config = dict(
    d_expert=96,
    moe_layers=[1, 2, 3, 4, 5, 6, 7, 8, 9, 10, 11],
    num_attention_heads=16,
    rope_theta=10000.0,
    attn_scale=0.177,
    tie_word_embeddings=False,
    beta1=0.95,
    decay_fraction=0.443,
    batch_tokens=131072,
)
Below are experts of layer 7 (counted from 0) of a mixture-of-experts language model. Rows are named router (the router's row for the expert), gate (a neuron's input weights, with its number), up (a neuron's input weights, with its number), down (a neuron's output weights, with its number) and show model dimensions 256-319. Each number is 128 + 32 x the weight over its row's rms, rounded and kept within 0 to 255. Numbers have three digits each.
Before each expert's rows: "raises" lists some tokens whose logits its average output raises strongly, later layers aside; "comes after" lists some tokens at least twice as common just before its tokens as in all text. This comes from a sample of Wikipedia text that the model never trained on. Tokens count by the router's weight.

# expert 23
raises: " ", "1", "n", "N", "2", "S"
comes after: " ", "0 ", "1 ", "2 ", "3 ", "% "
router:131178163127147142159139139146118109152119069160158088159118188154077190162113178170176164089140095148089129119142098136126162124159123125185141157108141153219120165104098098137121134159061078
gate0:143108177118112102138120130128146094123135097140069130115092121041041148119177105148148154149133114068135075148112136164135117141134161138138145101112129138156123157127102149129119142089138100
up0:093090117148130183126197127134080127141092101090100157108173187149123119123135172148186102137102187129112131120145167155089101093153175133108117159078148125151123082093110149196109154148143142
down0:085114118110105158115097144102149148135137125125124205155104121058153165167103101101110069116129183125098096114128122123097131088136094160093139166131142120182097107155101078204173098106153148
gate1:152135093180102154105134056159172127146149062153109085098088051108169174116179112105178103126173127177170145089113045114105116151139147106139108119144126124139141143128100192144130122084109138
up1:107111120104112098115119149113129113152133094144084140130185110097177131199156137140128151113068109133114106144170137116164124102150125123156154115135195106177124106152134123133152061146131101
down1:131150174127096175091144154099089055093148145180091103151159134163074091113165108129158090182102111101088082167129133092177112123105154166124175112172166144111091154186144166178136117089133100

# expert 3
raises: "| ", "- ", "l"
comes after: "|", ")", "the ", "-", "a ", "."
router:149128107126149084094107104140091156122090215194152169104096132123118109138152095153159175162144155177103082124174169163164137139122163166160128157123153195146159127090114143181165218158156115
gate0:178165114139129105201093105119116198158102124159105132083170104129178070112122146167129156147153141142129152107091135136106111156155163117125151123130132156101169065145155122130187105129180111
up0:123146139122138112142054119152114090146194120131173131132137056169078189157124118114132159169146096084133125134137167114162100157094127101166168153140119089121077122108080159115168133096143119
down0:153150172215123117139131129167154122117137139138179081191122113171160124144155184181122146118172125063104130158111124202096129127097154088160157140096094088179135147137066176097216140101165100
gate1:206134099129114196185168154091065076096135120115092183118114098092067094128167107148125149133112134115117105172136126072107116187171123129158198120127148123101132182159113146121129087106207098
up1:110180137172134170207181122098107085131116102100128083096070119095191120171079166129126109073129157127090148137126184137167148137084139130186140088126137148091111129139141115126158099108161101
down1:133170176124127141137154130158131154151136122127128151086218075064160104091084166150106134182109116185153162124130148139136098161115144141129151141082203174075075125093168071145159095093143076

# expert 8
raises: "C", "first ", "P", "R"
comes after: "'", "of ", "in ", "for ", "at ", "to "
router:135106093140102141156166090144120165136082112140142164074188135177179099074097082077099124107147094156122142144084129143105084089105131087142113182066164132097122172121130092101169149090134137
gate0:149167124186102124155193104092070077172067176118108063090198112143167143123137188096132081118099036179163174108132124140158183134144136100164190063100187154107151149138158098102153110136134140
up0:083144176102057087136173101129129164060087190118153113107109127154107142103064159151158142130114158196134139114103153105125145142132119115150126123141109161158110124098167152133130153107127119
down0:135140164127103159182128148109127149111056150141169114070112146170100137098096118146115139159102134167109158136111134187104075171102119095115152123120122141135119161120193154151132119123116153
gate1:142130086103157121043163048123113143131165120130101095121124119184108116129151180142135113184161116137040153147131098097122142068118142138133161110123159103157157144141082088079218096126164198
up1:157109140178085147152105168183096139126151121117118159131101121176137136087120047090138127127141163157085167066135084108057101129099101086130097180109136176062014103119172137125138116114178081
down1:131062130069150120139153144103169122142131116124156118115114139159119165164111133171138127118163159161079168097165178121128136133180178082128057101113110088151132128110150126170163203147120096

# expert 17
raises: "a ", "the ", "not ", "also ", "made "
comes after: "| ", ". ", " ", "He ", "It ", "he "
router:116114063136147158086148161162193134063126177084112143164141103145157132160106105121149109138102131145116140208154104127126186128079131122140137085198121141117111144170147162113096160106169150
gate0:139136120149103117109192088146132153141129182134136176172122063129135057074158104164150198125110168098126122202122105175095129169123115124072190117180145111163147161128113153149163190130087130
up0:153149166101150175103123149143137136142173087074138113110050095136208138100164102121161145140150241075207135129096107158101110116171111081121063151091099128135144086084149126096172130135151068
down0:126176127138145120088100085122152125080116089155148109046144158104137099148107166132159125115108098052136095129125128109109091061105156092136104146080101123126157062120126138084076130149169191
gate1:111112101124153140162102151127114128097125150169172144161127167126072063123102080129161149113101098067103084137078075121174142071146123081129161142200116110167075105170111120116131079112222125
up1:193127056154126152116134072119119125109130141152114122117148169066104102113085145128110123101167119113141170111149113085082152171148075132140196142185135171182157157143141180112131072142141088
down1:068109061122103129137124116167100117150124101101135089087069099125104098157135120110150153109117199139120160136123090152142124123140122111165091135197143166120134169135153142134079152084106120

# expert 22
raises: "to ", "in ", "by ", "at ", "as ", "on "
comes after: "| ", "201", "200", "was ", "–", "202"
router:118165093148103128141126179105089156143099139111155156104130156152163120170191108131149173112166097098140129040146155079125126104110110086122176087147191095092085048187127098146123159125116105
gate0:109124138102091121151161085119125126127114118080109127113139167147101152097177161135195149141092151147115076119151132127152172116178069143091109047121123139087098089152142108157165068182155116
up0:100100122101120099153132188137144096186138183140127105175107129114143167174158118168158135058122083109127124106093126148137125110125171119185173203171132105115175162115126161145152193071159144
down0:102106146126163130113139112112064129142144172130086142100093150115136128105160129138102158167068131116123147123104104130163173105084112126129168130099094148141107178112127176068139111106144140
gate1:115158133145161164107172150130103162136144154192122180100099081100105107142140082125082163145135022117119177142148126062102115167146054101162121123137177116150114162141155177202080092114125109
up1:107129097156158139140051108112131191114148179144166093170094138176121092145111111128109091132137175200115157128095123110169192103125144180141130161096108111144116127129077128095199182127206157
down1:142149147154113135181136133130144153208075136117069089161140166091156134058156148143143106136194090157116114193090097185136096103065126200148095155098089126166117124074104123076146165087077119

# expert 2
raises: "the ", "a ", "in ", "The ", "\""
comes after: ".", "==", "===", "to ", "he ", "s"
router:088170140055139138156143193144056107144168136103113112134067135117158131109092080111183144161100125108139121102109130124124114156164105119112140123094048152106084080100107128164181069148135068
gate0:070098105163118131111124130139162131062155170125136139133177100132110075124158095102106167223109118192092141191160116125077088151124160165128226129176058188105137119097102135155180106117139102
up0:118151092135139187108146123154104116058145105108167140152147121093066060135128068085131117148145095080138105066147095152070158179130094194118124135140151100077138093097113110187141151135063145
down0:108098179144123097099133110123160151164099110123120175090133115098137116100117140108135169175098131159157175074177149141154117129078119113147099148101078083133189114110107128063128080130170093
gate1:150106168148137130066137120135097111162142169132122128115106159098122109140090087108137172138109117135123174121167079150127099195085113119105182136097153180122179184121150146165181116119090082
up1:093114126199144140128108095138149149154104134140164089136171112129150138163104063126141146150101090136108165098095147114175148115188138111182128111172095126105130106157177143154111116131103055
down1:136146113099153106146131152093125083156145112115140131191124139054167155136143134111134154139108088128138114056159139084132157133124153097111215154140133173106084163145137106191109118153096162

# expert 20
raises: "1", "2", "3", "4", "8", "7"
comes after: "| ", ",", ".", "(", "; ", ": "
router:098147163073098164093126094142143153130108153159143109054142137135123107138126077134079122130137207099092150155183102120091112132113128092119123083134163118076181174123148141142140131163062163
gate0:124122083141128182162153045124112078113103155165081142114161114181123108062129154096134105128104100119139139144112081162119092101156061102115156144190081117100134161106098110096154123144119136
up0:096131077128149117097069077156086148164189188111121076146056096101140107112135115149101138094114129054165117112161085153110125108062172182057105092066154083151037148181121123133120151155158158
down0:108107056110127170134183092110105096167103137084123128121125158171157065137132151168123143176128178144152119047109102133102070174111099093147139097073179115120078142131096092169139137179128114
gate1:112151141131116107133092140185181135118176162119152101121153141102135125091137144115167140120143154129118111110212127154071099127114136104119168134068087102130127150128149102106144098149155134
up1:116126145062117099140100128145153140157137122096085184139150140072155118171085091127137114120155165113131098099146197126145065180114169197093095117145146171142128061170184071167154106068114153
down1:137108113157084092148115157168152164118142121105090126121085191082105095101091168098126147135190113083133145197182131127096134167097124168167122090166100180129137159172118165102116094048161170

# expert 14
raises: "Career ", "I", "M", "C"
comes after: "\n\n", "\"", "=", "- ", ". ", "The "
router:148133127137136114105152130111173130088125103179126122157147111155153174194138108103076098133153092127076111138108134103104138120098076126106099159131090165083103064112107095111157089136107138
gate0:169116067150183155127109143150141167132162158160126209179118156079121049126122126074156166151124140130096107174106047136154026117109225145124168184143166148041116108131203147160138129144121137
up0:155128128134166165192123152113082106152157119162194130179079181150141158121151129126129086123115106133058105143212122113121068128089148108108167163114172068130151158166126164132077111112062076
down0:146158108127111168122113181131139108118115106176108089204094117135086063201141168103126031114136111066177134111102088149111139112139169093082146129101128166103189168159121078051109098115120120
gate1:113101104143097110115115100143147126130095116189124158148084125124092148127151085113123125145120157173136099141064100155131143077099122077123136130173141169120123129139117181165123121065165129
up1:189203093116081113141057139071121134121114099122118123184128132113145135108148117164108137131162127088045168100101104124131097106078208111124101129149163129086144132140147123171047157149114103
down1:143143110096127211143177103193107101120176114157187136139131131116142171146142156078061139113152111152156165100113148165146128072137049097124124161162101096151189158080122140141096112094064135

# expert 6
raises: "or ", "c", "and ", "of ", "at ", "1"
comes after: "\n", "1", "on ", "2", "3", "6"
router:143137103153141142107100133051082086131173057100149157135095151113109131139126112158120163116159124128151135138097132122097121172079135167100190079122142123117113123134172162156133154108152133
gate0:124074138094119086076132060119157093064151108177123130136175146166169091115124134138108105154144133193136141089109118150090137130153105131139087172186185109088173101145170159124180141134145152
up0:108131118124143106132103109160145120098074112109141141087215147144161185128134126103134133096159174131147129121166107157126143084101086119150126123168143155192111187177112110167135152141175162
down0:153063127122167079068141116182114137082156136076098135120161167136132112141131104040107156131085116137063088164120164143167124118077081163156125099119137111110129161118112131122122139100147125
gate1:145173083121159082125094106057105075141117101148091073125139065171123081114093094137167113085150091147183176173128130104133128130120121157130087126083124081126126092122130128101121129095131137
up1:056182119149128100157134068118050157139122151121172211149156100179050070072069171127136120111118142115120141115136114174114149090170101126166138183152172104070161195038096170112146103160104153
down1:090120144161131146084101085166123191154152201164130179130136150175100130148140070107140190178153021160169105091148177126089179123118092075138148186129123137131136180114097139136102079104130086

# expert 15
raises: "the ", "a ", "L"
comes after: "\n", ", ", "s", "such ", "es", "well "
router:118133108121179162114109123213135099113146123141092147146138172146127171053110146132099104140146099033184113228171155141115131164142053149129108186157041097095145138106107120082111145112121123
gate0:155080186176143123082156099179112154086136125123080138134143129179134105170148179099152138118130091097135207179157133159129092129089087105090186136094076119076075104077128132133115156135131094
up0:085135100131143080098140071105156134090095121152076126122127096107120123107166132124126116099088128124117167104088140144209105082150149152206156135128129149098141139178111137094109152105114122
down0:097118108125086150139087112169215100119093177152140174116167173130076100173143118118138168133114121091151134129133113156089100125093133164121075143163092130110092106079114084083100117184129131
gate1:141116121121126087123097135121136165160113150112123155152196162126079151067115101150104164161157110120157159083029148079137070100133166147199136143048144080131132063118141154101152143164142150
up1:118124164170171116144081147107124172164151157146102168171144100120163140131106123186179146150160118138115178126124111103118092165114151126137142115139144105142102035138143196122052052136127148
down1:177105119121112083103105105156096112110184126123062189146145208140228155096168080126110149159105150170086166107112081150101101110161147177154072163162097136140081065137058163168084118164106172